config = dict(
    num_hidden_layers=9,
    hidden_size=512,
    n_experts=20,
    experts_per_token=1,
    d_expert=320,
    d_shared_expert=0,
    hidden_act='swiglu',
    moe_layers=[1, 2, 3, 4, 5, 6, 7, 8],
    router_score='sigmoid',
    normalize_top_k=False,
    routed_scale=2.0,
    balance_loss=0.0149,
    balance_bias=False,
    router_logit_norm=1.0,
    scale_expert_input=True,
    init_std_router=0.0229,
    lr_router=0.00108,
    num_attention_heads=4,
    num_key_value_heads=4,
    head_dim=128,
    vocab_size=32768,
    norm='rmsnorm',
    norm_place='pre',
    norm_eps=1e-05,
    positions='rope',
    rope_theta=10000.0,
    rope_fraction=1.0,
    qk_norm=False,
    attn_scale=0.0884,
    tie_word_embeddings=False,
    parallel_block=False,
    init='normal',
    init_std_qkv=0.0296,
    init_std_o=0.00697,
    init_std_up=0.0296,
    init_std_down=0.0043,
    optimizer='muon_variant',
    learning_rate=0.00135,
    lr_mult_o=0.969,
    beta1=0.95,
    lr_head=0.00443,
    max_grad_norm=2.0,
    warmup_steps=200,
    schedule='wsd',
    decay_fraction=1.0,
    decay_shape='linear',
    final_lr_fraction=0.1,
    batch_tokens=131072,
    max_seq_len=1024,
    doc_mask=True,
    z_loss=1e-05,
    train_tokens=525900000,
    max_steps=4013,
    dataset='wikipedia_en',
)
Below are experts of layer 6 (counted from 0) of a mixture-of-experts language model. Rows are named router (the router's row for the expert), gate (a neuron's input weights, with its number), up (a neuron's input weights, with its number), down (a neuron's output weights, with its number) and show model dimensions 0-127. Each number is 50 + 10 x the weight over its row's rms, rounded and kept within 0 to 99.
After each expert's rows: a language model's description of what the expert responds to. This comes from a sample of Wikipedia text that the model never trained on.

# expert 17
router:35 43 67 55 56 60 59 42 63 64 50 39 47 56 23 48 44 59 59 52 45 42 52 51 61 55 47 47 52 44 53 54 33 41 50 43 61 56 48 72 39 53 56 54 57 64 46 49 46 60 37 49 52 44 52 72 53 61 38 51 45 49 34 42 42 43 63 39 54 38 35 46 58 64 56 35 52 49 48 55 50 58 67 47 60 54 60 56 56 66 57 55 52 60 76 46 54 54 28 47 52 73 64 47 53 44 37 43 44 49 47 41 56 50 41 45 52 37 60 58 50 61 50 34 43 31 56 49
gate4:55 43 39 34 35 45 37 51 72 29 54 42 58 47 44 41 55 52 49 52 36 41 49 26 56 45 47 39 39 60 49 37 42 79 38 35 35 50 64 35 49 44 37 50 40 50 56 56 57 47 52 66 42 45 50 38 55 42 45 38 43 61 39 69 45 59 74 43 40 38 47 49 50 38 47 52 59 52 49 47 39 53 55 37 51 55 51 36 52 67 48 49 52 53 52 48 39 55 29 46 51 62 82 55 50 44 43 49 50 45 41 38 64 52 49 49 54 56 35 58 61 42 61 43 60 45 22 65
up4:59 56 43 58 59 56 52 45 61 63 66 43 63 74 32 15 56 38 58 39 54 43 67 35 47 46 42 43 48 55 50 64 30 44 62 40 57 64 36 52 46 22 55 66 50 57 69 48 66 48 42 47 46 49 49 56 42 42 54 49 50 48 58 48 57 39 51 65 41 46 52 43 58 59 31 78 53 40 75 61 58 49 57 47 35 43 42 48 52 39 49 50 35 51 40 58 60 54 57 51 42 27 56 50 55 51 48 45 48 55 63 60 43 61 59 50 63 58 56 38 39 68 53 69 37 58 63 55
down4:50 38 48 45 58 51 57 41 53 48 68 56 45 47 57 58 70 53 51 37 57 50 65 64 57 48 66 64 29 51 45 41 46 58 53 52 21 53 43 55 50 54 30 39 51 58 58 28 54 45 35 58 32 53 53 40 52 48 73 56 40 46 64 54 60 34 48 40 47 54 64 54 60 46 57 41 66 39 37 61 59 63 44 47 48 53 46 54 49 41 50 45 57 39 50 49 46 58 29 48 59 40 58 44 50 50 54 47 44 41 62 64 46 53 65 49 32 51 44 58 53 36 56 59 33 65 49 48
It responds to: Section and table markup

# expert 0
router:36 39 51 43 41 65 56 53 55 57 49 33 33 35 28 47 35 67 48 61 36 32 50 44 60 55 42 37 48 49 67 51 36 49 53 57 67 21 47 54 42 50 46 58 48 57 40 47 53 61 42 52 72 62 37 59 57 62 36 59 31 52 42 42 49 22 70 36 57 47 49 50 41 64 46 31 54 35 36 60 50 49 66 50 44 34 57 55 58 52 35 59 52 43 58 46 52 55 49 51 60 60 59 59 40 42 38 45 38 52 39 61 53 51 42 44 50 34 61 57 44 57 61 44 43 55 64 55
gate4:41 43 54 32 28 44 43 61 68 44 51 42 49 65 50 34 51 47 46 57 42 46 46 34 43 49 45 34 56 54 53 43 48 92 58 46 46 51 45 45 34 39 37 47 59 53 50 51 45 43 47 67 42 24 78 45 51 43 59 48 51 66 50 70 63 59 74 43 41 41 50 50 45 48 44 44 49 48 63 51 55 52 55 39 49 43 64 44 47 56 58 30 54 53 55 48 33 48 52 43 44 44 56 46 55 57 58 60 49 57 46 47 49 52 38 54 48 28 46 64 52 34 71 34 55 56 43 36
up4:66 48 43 57 61 39 61 50 61 65 64 30 47 69 50 36 42 36 52 51 45 48 65 28 68 29 46 51 43 56 51 52 42 55 56 50 51 49 49 65 49 44 39 61 54 58 57 59 43 43 61 45 54 64 36 53 50 41 49 39 39 36 46 48 58 40 51 65 40 47 55 42 53 60 37 65 59 33 69 49 49 55 49 41 28 49 41 41 52 44 60 57 39 45 47 50 48 47 46 61 58 39 53 60 31 52 49 37 41 62 59 63 51 43 52 55 65 61 56 47 34 64 61 47 40 51 55 47
down4:35 38 34 52 54 59 49 45 46 46 56 55 62 33 50 49 68 50 60 42 51 55 71 65 49 44 56 56 37 49 62 30 54 54 49 51 33 46 43 70 50 45 40 41 49 38 69 49 50 60 52 52 50 63 61 57 44 61 70 52 56 57 75 53 44 59 63 42 39 49 52 64 35 47 58 35 62 40 45 60 56 70 56 64 46 39 48 59 44 40 42 46 63 34 49 49 32 59 45 38 64 48 48 45 80 60 53 55 47 41 36 63 30 39 66 37 34 50 46 59 48 49 46 47 46 65 50 57
It responds to: Sentence ends, table cells

# expert 18
router:43 40 62 47 40 50 61 40 33 58 63 52 36 41 75 67 39 45 55 39 34 46 58 27 47 34 47 48 55 54 59 42 42 50 33 42 48 26 45 48 36 52 46 44 39 54 44 65 36 62 51 52 66 65 63 60 52 39 45 39 51 53 58 66 52 61 38 46 53 33 43 48 62 58 42 49 40 60 40 48 46 61 52 58 37 59 40 62 80 64 41 40 54 48 57 35 53 34 52 59 44 57 57 45 30 61 51 47 36 52 51 46 67 55 63 49 49 53 48 28 49 53 50 66 61 54 38 48
gate4:42 63 60 48 46 57 38 61 66 45 46 56 46 41 53 58 60 59 51 59 26 37 42 31 64 51 45 30 50 60 78 48 59 71 53 55 55 63 59 40 51 34 37 28 57 61 61 63 28 46 64 61 60 32 65 59 57 46 49 27 45 49 49 66 52 59 66 48 49 46 47 39 70 46 41 55 60 63 57 44 51 64 40 30 36 54 69 42 52 62 38 43 60 48 66 41 58 41 40 38 51 53 59 49 45 56 64 65 41 50 39 37 55 50 52 64 51 38 53 57 61 57 41 42 60 58 32 43
up4:58 52 46 51 70 49 61 54 73 64 50 51 36 50 45 42 62 24 43 33 35 46 71 40 68 32 37 44 43 68 51 63 46 48 48 56 43 54 49 58 49 42 54 64 39 53 51 45 53 57 34 46 43 64 45 52 51 53 48 48 39 40 53 53 58 35 37 57 35 38 38 40 63 64 45 49 52 29 42 45 48 51 45 40 31 29 38 54 61 49 60 56 37 46 50 51 60 67 73 61 67 38 49 57 41 58 58 51 47 47 56 57 44 44 49 49 58 46 54 55 30 58 56 61 53 65 54 65
down4:53 37 35 53 65 55 46 37 39 37 72 56 41 44 63 47 75 51 45 45 59 40 70 58 48 60 64 44 51 40 66 30 61 56 54 34 22 32 41 47 67 62 49 41 47 58 56 53 47 37 52 52 51 42 63 44 46 64 71 61 29 53 58 48 42 49 37 30 52 58 51 52 34 42 69 29 41 32 31 45 58 57 54 45 53 63 56 36 40 48 37 49 57 28 50 49 48 57 52 45 40 44 55 48 57 63 56 41 55 33 50 54 36 39 60 42 41 54 44 46 59 51 42 50 57 62 59 62
It responds to: Name and term endings

# expert 4
router:54 65 51 50 53 58 37 50 48 58 46 59 36 18 61 58 60 70 47 29 44 63 46 56 49 52 51 46 50 51 38 54 42 51 40 62 52 50 57 62 58 53 35 45 74 46 35 48 51 72 68 45 54 73 39 46 56 55 46 64 53 51 42 47 35 40 60 41 60 52 43 67 45 57 56 43 51 25 42 41 50 54 49 65 39 53 55 65 36 36 24 59 45 38 49 59 45 56 47 54 48 52 42 56 47 43 49 42 50 32 36 46 46 57 44 47 50 35 58 34 43 42 60 51 39 50 51 63
gate4:45 50 58 39 35 47 47 47 64 53 56 52 53 50 40 32 78 31 49 62 37 50 23 41 58 58 40 36 53 47 62 52 44 81 54 50 53 62 51 42 44 51 43 34 42 47 49 48 52 49 67 77 44 25 66 44 61 34 53 36 50 65 51 54 76 73 70 51 48 46 57 34 57 39 49 53 62 58 50 41 47 44 52 38 43 54 55 50 62 70 51 45 51 64 60 51 41 48 42 46 49 62 49 56 54 57 57 65 53 52 42 50 54 53 53 59 59 29 54 67 51 39 69 44 39 66 39 39
up4:65 33 41 50 61 43 56 53 59 70 45 42 48 69 46 35 56 44 53 48 53 39 51 42 65 52 41 33 46 53 46 48 35 43 54 54 48 63 37 60 57 40 49 50 56 56 62 49 52 59 43 33 51 66 51 46 55 36 63 29 43 27 40 47 49 29 52 49 29 37 47 47 62 48 32 74 41 55 56 64 51 65 55 47 31 55 38 55 71 49 42 52 28 49 61 46 63 62 62 58 67 27 55 49 42 57 50 50 41 48 59 64 34 56 53 36 51 50 57 50 24 69 54 55 56 50 48 69
down4:36 44 42 65 56 62 48 40 45 60 66 65 48 44 56 46 71 55 56 50 49 69 54 58 43 46 43 46 51 43 50 37 56 59 54 44 31 54 45 66 56 55 41 23 41 40 55 62 55 42 29 65 43 54 51 39 57 49 71 58 44 48 62 39 42 55 47 47 42 48 51 72 45 28 61 27 38 41 53 57 64 57 58 53 44 52 51 47 41 34 35 39 57 43 54 39 39 51 58 54 53 45 51 47 59 75 46 41 59 32 40 60 50 47 69 50 41 58 42 49 53 50 63 60 49 64 50 59
It responds to: Word-start fragments, connectives

# expert 13
router:48 49 43 35 42 51 62 51 54 55 53 35 62 68 53 24 61 58 43 46 41 47 47 52 32 48 55 42 48 33 43 55 52 45 44 44 58 64 39 34 63 46 39 35 58 46 62 38 52 47 49 67 35 37 55 51 51 41 41 57 55 34 37 45 33 37 68 57 48 45 43 47 50 56 61 59 36 42 68 51 38 55 56 34 60 36 50 49 45 41 72 47 42 49 43 53 51 32 59 38 52 37 43 56 56 58 41 35 44 48 61 44 37 37 46 42 62 55 48 59 41 45 55 50 54 37 40 59
gate4:49 52 58 37 46 53 51 45 52 43 59 50 52 60 41 38 70 48 59 66 32 28 49 32 55 65 47 24 41 52 59 51 48 75 38 51 50 53 60 42 49 50 44 60 61 49 47 52 55 36 60 54 33 48 58 46 48 37 53 46 44 65 53 61 60 58 71 38 32 32 45 44 69 47 48 63 60 50 58 43 39 61 56 24 58 53 68 45 54 75 48 37 69 46 56 61 51 45 42 35 50 58 57 54 33 54 62 50 59 54 43 44 36 54 54 53 53 43 47 59 65 43 52 41 62 45 36 52
up4:61 39 51 49 67 47 57 57 69 59 55 39 38 66 42 17 57 31 38 47 45 38 39 54 53 41 41 43 31 50 57 67 29 47 65 55 41 57 32 56 45 51 42 68 57 54 47 50 54 43 41 45 48 49 46 50 44 44 59 46 44 41 34 50 53 50 59 43 30 47 43 42 64 74 45 70 62 38 69 49 60 67 37 38 31 30 37 39 64 49 50 49 52 46 56 63 46 49 46 47 54 30 41 48 58 49 53 42 42 37 53 46 37 44 54 54 50 47 72 43 31 65 58 61 59 53 64 56
down4:41 36 47 59 49 54 55 40 43 44 67 58 50 43 54 66 64 41 55 43 47 59 69 57 52 45 42 40 49 34 53 23 51 46 51 48 43 56 54 53 62 57 52 45 46 54 70 33 73 37 57 52 52 56 64 53 45 57 67 69 51 28 68 46 39 58 42 56 59 55 58 69 48 47 55 40 68 46 31 62 48 56 61 39 42 62 51 52 41 32 52 45 66 40 48 39 45 26 49 48 53 49 48 52 68 57 52 55 45 26 56 50 35 44 56 37 34 50 38 54 53 46 61 45 62 58 57 63
It responds to: Name-start syllables

# expert 2
router:51 62 54 34 63 53 44 41 53 37 49 34 34 66 59 42 38 38 62 71 49 49 45 50 51 43 39 40 52 35 45 43 34 56 48 57 73 62 55 61 40 40 59 67 44 49 51 48 57 61 42 51 65 62 52 38 56 50 63 59 44 47 61 29 59 42 35 54 64 45 71 51 41 64 37 38 38 66 51 53 82 36 50 51 58 55 35 46 63 54 52 57 47 46 58 46 47 35 49 65 46 54 62 33 41 47 39 66 47 54 51 54 50 44 62 57 47 45 48 46 55 47 60 47 50 49 44 47
gate5:37 71 68 60 41 64 56 52 58 60 53 46 48 52 44 54 62 55 48 61 44 47 61 65 56 39 45 55 50 51 34 50 54 68 37 47 41 45 50 49 45 47 41 55 41 44 59 41 53 46 47 38 65 50 47 55 46 53 49 52 57 68 59 62 55 36 59 54 54 86 38 50 20 36 52 51 54 42 43 42 50 70 38 36 49 52 52 46 46 46 41 48 52 50 49 69 43 50 43 55 55 47 45 66 52 58 35 50 67 47 48 65 51 62 50 61 54 62 52 41 74 61 67 59 52 47 51 48
up5:64 52 54 61 45 41 65 46 49 58 38 41 33 40 69 73 38 60 40 53 63 42 45 53 47 65 46 52 66 44 47 52 48 54 68 63 39 39 49 55 34 63 53 45 62 51 41 49 59 56 48 57 41 47 58 49 48 45 39 39 64 37 66 55 62 47 26 34 68 39 57 32 36 35 51 56 40 57 54 52 51 37 47 32 38 43 53 67 42 53 49 61 42 48 47 45 37 49 57 58 49 42 56 46 62 57 49 36 60 65 69 67 45 52 62 54 62 36 53 77 60 64 35 55 45 61 44 51
down5:50 45 55 59 44 53 37 50 61 56 49 58 43 64 41 60 56 44 26 36 60 45 53 39 72 53 42 48 52 40 25 58 39 52 37 64 46 55 53 62 47 67 50 47 54 43 48 52 71 30 56 63 47 50 61 52 51 20 63 48 62 57 48 43 44 47 57 39 47 38 65 51 55 46 51 53 55 53 42 29 45 47 65 65 40 54 34 41 47 62 45 45 54 66 58 53 40 63 66 35 34 73 54 49 48 42 49 51 56 57 63 52 45 51 39 50 45 40 57 37 56 46 54 51 51 62 63 49
It responds to: Sports team vocabulary

# expert 14
router:40 41 53 51 65 57 48 63 54 49 30 48 52 53 27 56 44 60 44 46 51 47 41 56 47 67 47 42 56 53 52 42 43 42 34 25 48 35 65 60 50 63 40 60 47 65 59 80 39 35 33 37 42 49 39 28 49 51 47 49 43 46 43 53 37 29 37 42 55 38 51 51 43 49 60 45 48 46 49 71 61 58 41 64 27 35 56 58 50 52 59 59 50 55 63 59 48 51 35 52 37 49 53 47 64 33 52 54 35 38 38 62 51 44 59 53 42 54 34 63 30 36 33 64 44 56 44 51
gate4:44 42 62 37 40 49 45 52 82 44 59 55 49 46 51 41 64 61 54 45 40 33 46 40 53 48 36 21 53 52 48 43 43 75 62 42 50 60 71 31 50 55 35 48 68 52 54 54 50 35 47 59 54 45 45 51 50 31 41 41 49 51 32 63 59 68 64 49 43 58 48 48 49 47 46 63 49 52 54 42 61 58 54 39 36 54 61 49 57 58 41 43 37 50 44 47 21 52 40 48 63 53 61 38 57 62 52 62 47 61 39 53 58 70 56 60 45 42 46 62 55 53 59 29 42 51 48 36
up4:58 53 34 51 70 53 62 49 49 63 53 43 43 59 48 25 55 37 68 48 39 40 44 45 58 49 63 45 32 59 50 60 38 45 68 54 46 53 32 67 51 48 48 65 51 41 56 46 45 64 48 42 48 38 47 48 40 43 38 50 55 37 62 43 47 26 45 54 15 52 53 39 64 69 38 60 60 37 77 62 50 50 54 55 40 38 51 58 68 33 31 54 37 59 48 46 59 41 59 49 56 32 68 56 42 54 50 43 42 74 68 56 43 43 51 30 65 51 59 41 25 63 57 68 45 62 57 63
down4:52 45 34 40 56 45 60 44 52 46 65 54 42 35 45 53 81 41 56 44 59 61 66 58 45 50 65 57 52 46 69 38 51 60 47 45 42 49 50 44 44 31 22 31 44 62 59 52 49 45 56 47 53 55 57 52 68 55 53 46 46 44 55 33 43 56 59 49 49 54 65 65 56 42 47 37 65 52 48 66 42 56 58 43 49 38 52 39 42 36 42 44 64 33 39 49 47 40 28 59 51 45 48 32 46 60 48 47 45 49 34 47 46 47 53 41 22 53 42 46 46 55 51 56 45 56 57 44
It responds to: Census and demographic prose

# expert 7
router:39 36 37 60 55 55 51 57 51 54 40 74 49 53 47 45 60 68 64 48 54 58 52 45 62 34 46 45 40 68 48 51 45 58 54 51 40 49 37 56 50 68 48 61 32 46 56 54 35 59 54 52 51 32 47 60 50 46 30 53 33 55 42 47 24 51 59 52 59 61 61 57 31 50 53 36 52 18 55 69 58 54 47 45 42 45 53 75 51 67 44 57 46 36 61 55 24 61 33 68 54 50 70 64 34 47 54 54 74 51 34 61 47 53 58 48 57 42 55 64 50 54 57 41 46 55 65 45
gate4:47 44 45 40 36 49 37 53 72 33 44 44 46 52 45 33 57 49 55 62 35 35 42 39 38 49 55 27 57 59 62 38 42 71 58 41 53 55 52 35 39 45 36 46 67 61 39 51 40 41 42 69 54 30 65 51 63 30 38 36 45 60 47 68 67 59 52 39 35 36 61 38 54 44 34 55 63 52 50 67 41 69 45 55 48 48 67 49 55 58 30 48 47 58 58 57 48 49 47 46 48 52 69 52 54 58 68 67 48 65 39 65 50 52 48 55 41 39 45 56 60 53 75 46 55 51 47 51
up4:48 30 45 51 72 55 72 47 64 55 59 46 48 61 41 24 50 45 61 44 55 47 42 40 61 40 39 41 25 65 42 55 45 48 73 50 59 66 40 50 58 28 41 60 48 44 67 43 51 61 50 40 41 60 40 43 44 47 47 42 45 42 46 52 52 50 58 52 33 54 44 46 51 76 43 58 47 25 77 63 53 50 59 64 38 43 55 54 67 49 43 53 50 42 46 49 40 32 51 59 58 33 49 64 42 58 46 36 38 53 44 50 40 48 67 61 53 45 59 41 31 67 43 61 33 41 57 63
down4:38 49 45 62 52 53 55 42 44 48 73 58 43 27 56 46 65 41 54 38 47 61 68 36 43 44 50 47 47 33 53 36 54 47 49 47 25 40 47 57 53 52 42 43 39 52 75 55 61 46 60 58 48 61 57 61 53 59 56 53 49 50 65 43 57 49 47 36 37 51 59 63 47 36 55 50 69 41 53 46 71 56 70 45 40 45 54 48 46 19 37 41 64 40 44 45 41 66 58 51 55 42 57 55 49 71 58 49 58 26 60 66 39 37 65 48 35 53 40 54 52 49 55 56 56 68 61 36
It responds to: Mid-word fragments, science terms

# expert 12
router:33 59 28 52 34 67 47 64 32 59 54 53 50 44 48 46 48 47 50 48 35 71 46 32 47 46 51 39 66 37 56 52 44 59 65 59 70 52 50 52 51 50 50 62 61 38 56 68 63 61 28 50 60 57 53 44 61 61 42 55 33 47 45 34 46 49 65 43 60 64 59 43 46 38 51 47 48 48 50 44 52 59 48 54 49 47 47 55 52 51 47 61 42 61 44 59 48 51 45 51 53 47 55 50 61 50 63 43 36 32 43 31 47 51 38 56 49 58 65 37 35 47 51 64 41 57 54 50
gate5:51 59 59 66 41 41 64 49 47 58 52 42 43 34 33 57 50 44 42 59 47 45 56 56 49 52 56 69 48 60 40 60 52 74 33 55 50 45 48 57 26 44 57 60 36 46 54 62 42 41 55 50 65 38 51 51 42 57 46 56 55 67 46 59 45 35 58 50 44 73 52 43 32 35 45 48 45 41 40 54 51 58 49 30 43 54 56 42 68 68 46 46 40 71 57 44 57 54 40 46 67 46 48 65 49 54 55 63 51 40 64 56 52 41 36 51 40 59 74 44 55 58 61 36 48 49 47 40
up5:56 50 40 57 49 42 38 47 48 53 58 43 49 38 56 62 56 51 63 55 56 43 49 51 50 49 39 42 44 51 46 42 57 53 47 71 46 39 47 37 57 63 61 44 64 72 54 49 44 51 36 70 32 42 52 32 62 39 39 52 38 28 52 43 55 43 42 29 57 41 52 54 39 28 67 52 59 51 39 40 47 31 45 51 42 31 56 53 47 41 36 58 34 46 42 55 42 52 44 45 49 50 52 51 59 48 62 48 59 57 73 71 42 69 73 57 65 54 44 69 39 70 51 47 37 68 41 59
down5:56 42 41 61 39 56 48 39 45 45 48 59 48 57 53 40 58 43 34 32 62 57 40 49 55 56 43 61 52 41 36 38 40 67 23 75 49 46 57 52 55 68 62 49 58 45 63 57 61 50 48 35 41 47 59 52 50 30 54 54 80 60 52 54 53 64 46 55 35 51 52 63 48 41 46 50 42 55 38 24 47 45 60 56 48 62 49 46 45 58 56 77 49 77 57 40 54 56 60 59 53 54 55 70 56 37 66 56 53 55 52 48 47 60 43 43 39 63 53 31 57 43 54 59 27 73 54 61
It responds to: Table cell separators

# expert 19
router:41 48 19 49 51 67 51 48 66 62 52 60 38 37 44 39 49 42 46 45 51 58 63 47 48 59 54 44 69 48 54 72 54 46 43 39 69 46 39 58 55 49 47 50 58 64 47 47 46 46 40 50 54 64 36 78 60 56 59 42 37 57 36 47 50 46 61 52 52 56 36 40 36 44 30 34 36 68 52 36 46 43 41 38 42 55 59 50 63 62 54 55 63 44 43 58 57 49 39 60 51 62 48 51 42 51 47 50 32 49 51 51 29 52 55 52 37 36 53 55 40 53 59 45 54 48 67 63
gate5:61 58 64 58 42 69 59 54 52 64 50 52 55 35 47 42 55 38 59 58 47 45 62 54 53 36 61 64 47 60 46 44 46 55 29 45 50 59 48 58 43 54 42 61 34 45 63 43 39 46 49 41 70 55 29 49 43 44 64 64 47 69 54 56 54 49 52 61 40 75 46 54 30 30 53 51 37 36 40 44 46 45 39 29 49 54 62 66 65 66 54 57 57 39 49 55 50 53 52 48 66 56 50 73 38 55 41 48 57 48 55 64 47 51 43 33 43 49 65 46 56 56 57 53 50 35 46 50
up5:52 39 38 56 57 24 28 46 50 54 39 34 44 48 70 56 40 66 46 46 58 41 34 55 60 68 40 44 40 45 60 44 60 49 59 60 55 46 34 60 55 48 64 45 49 64 41 53 37 44 52 59 25 30 51 37 68 50 40 24 59 37 66 47 57 56 35 44 61 45 47 50 45 47 59 55 52 47 39 47 58 33 52 44 37 33 41 46 51 42 39 48 46 72 51 50 46 44 41 60 47 42 60 53 69 52 54 49 45 63 53 53 35 68 66 65 55 59 40 51 57 65 45 45 45 61 52 42
down5:45 56 46 73 27 53 55 37 56 41 48 44 46 55 40 53 54 46 33 54 59 50 38 43 71 59 43 53 53 53 33 47 53 67 39 63 66 49 74 54 61 58 44 58 51 43 62 44 50 18 55 46 29 52 51 68 42 42 52 51 64 65 47 55 56 63 53 30 40 62 56 40 49 48 22 33 46 40 40 53 42 60 70 57 51 61 56 52 48 47 45 60 47 63 47 47 41 58 55 46 64 67 50 49 60 44 72 45 37 56 70 42 46 60 42 38 32 50 54 16 69 49 61 44 30 56 40 52
It responds to: Commas and decades

# expert 1
router:40 42 61 65 37 63 65 46 52 70 60 43 36 32 39 44 43 45 40 49 46 56 47 52 49 62 54 51 47 45 58 23 42 56 51 66 46 40 47 53 67 59 43 44 64 50 48 43 49 45 60 42 59 48 46 47 55 61 49 51 53 50 61 47 52 45 55 51 61 54 48 57 50 42 64 43 65 65 47 47 57 59 57 70 60 72 61 52 45 35 46 65 58 39 58 57 60 66 53 55 50 41 60 44 46 55 32 47 22 47 51 46 58 46 47 43 40 46 44 39 39 52 38 48 34 59 47 41
gate4:36 52 52 33 44 43 59 51 79 46 65 35 42 44 46 43 74 44 51 51 40 52 38 26 49 67 56 46 46 50 68 51 47 80 47 53 47 71 55 41 62 48 30 49 69 53 47 59 40 49 56 75 50 36 64 52 47 25 48 41 45 66 61 60 60 50 64 39 44 56 54 42 52 55 42 62 57 54 69 56 57 41 50 52 55 55 78 54 61 63 46 41 52 47 61 54 45 52 39 42 35 48 58 39 48 56 57 50 65 56 31 51 50 56 51 54 50 39 43 44 50 38 51 38 63 40 43 34
up4:43 51 46 52 58 47 52 51 66 60 53 39 45 60 45 25 63 29 58 50 54 47 69 55 61 37 42 50 38 57 49 65 42 48 52 47 39 63 47 55 46 33 62 53 58 67 49 45 54 57 41 38 45 60 48 46 39 50 48 49 42 38 42 72 60 37 57 57 22 35 50 54 51 56 36 61 59 27 63 64 44 46 44 61 41 36 39 48 70 42 50 43 41 51 61 51 48 59 55 58 54 45 64 56 45 61 58 52 43 56 66 58 52 47 49 60 63 60 63 48 31 62 49 63 39 59 65 61
down4:32 59 28 49 65 70 57 43 51 53 56 49 59 25 54 65 63 57 54 43 42 54 67 54 57 55 47 51 37 47 53 33 52 63 36 47 29 54 48 41 63 59 47 29 62 49 60 50 57 52 45 57 45 62 56 58 57 44 67 44 56 48 56 40 66 60 61 40 53 42 49 58 43 47 46 29 59 37 40 50 57 48 50 49 48 48 32 43 43 48 39 45 68 39 53 25 46 55 45 43 56 36 63 31 59 67 50 53 62 35 47 44 37 57 55 63 27 46 49 50 40 52 64 39 53 67 48 57
It responds to: Romance names, dates

# expert 11
router:63 47 52 39 30 39 54 40 68 42 49 41 55 63 63 55 52 43 39 40 52 39 56 30 54 46 67 46 50 54 64 60 58 45 52 57 38 55 72 34 43 34 58 51 40 40 45 42 50 60 56 69 56 43 47 41 29 45 51 56 42 36 56 51 76 72 46 54 47 52 41 36 53 51 62 46 39 63 44 52 32 39 42 33 51 47 63 39 42 57 48 45 44 49 37 47 43 41 56 51 51 45 53 57 40 76 52 36 52 36 54 58 57 61 56 61 58 70 46 42 61 41 52 41 56 62 58 63
gate4:38 39 67 53 32 46 43 54 59 41 60 53 46 49 49 49 81 59 58 45 37 47 39 29 44 56 48 45 40 55 67 39 41 71 45 54 56 63 61 50 44 38 36 42 53 53 51 66 54 57 68 56 48 57 52 37 65 43 41 39 52 64 61 68 63 58 71 45 46 39 63 48 50 54 31 50 50 65 52 49 59 62 40 51 36 55 76 45 66 70 41 33 60 46 56 57 38 51 43 45 45 49 47 60 56 68 61 62 45 47 46 70 58 61 45 50 47 31 65 45 59 31 63 38 58 52 44 52
up4:59 36 47 46 53 41 63 55 64 77 65 38 48 69 41 23 44 42 53 61 60 28 61 53 61 48 41 38 43 62 36 57 39 55 65 54 49 55 30 58 53 43 59 57 41 55 62 44 53 53 32 32 46 54 44 47 35 42 60 41 42 37 43 58 37 39 55 54 33 46 50 49 62 66 29 57 47 43 53 41 49 44 59 43 39 30 50 50 55 46 41 54 30 51 48 69 53 47 55 47 52 31 69 47 57 49 60 49 49 49 69 65 43 43 48 48 75 61 58 63 37 67 62 62 54 56 54 46
down4:46 30 54 48 59 69 53 53 61 31 61 50 35 45 60 59 59 38 55 45 62 72 57 68 40 23 52 58 54 58 66 41 64 51 50 50 30 58 46 57 52 44 31 39 51 53 57 62 48 41 46 49 36 49 67 53 41 45 66 57 49 56 64 46 48 52 52 28 54 48 61 63 45 39 65 30 49 32 46 59 52 58 53 48 48 43 52 53 50 46 46 37 56 35 43 36 50 44 62 55 56 53 33 40 63 56 48 32 55 44 37 60 36 48 69 57 42 51 43 39 61 54 63 60 48 64 53 53
It responds to: Common nouns, participles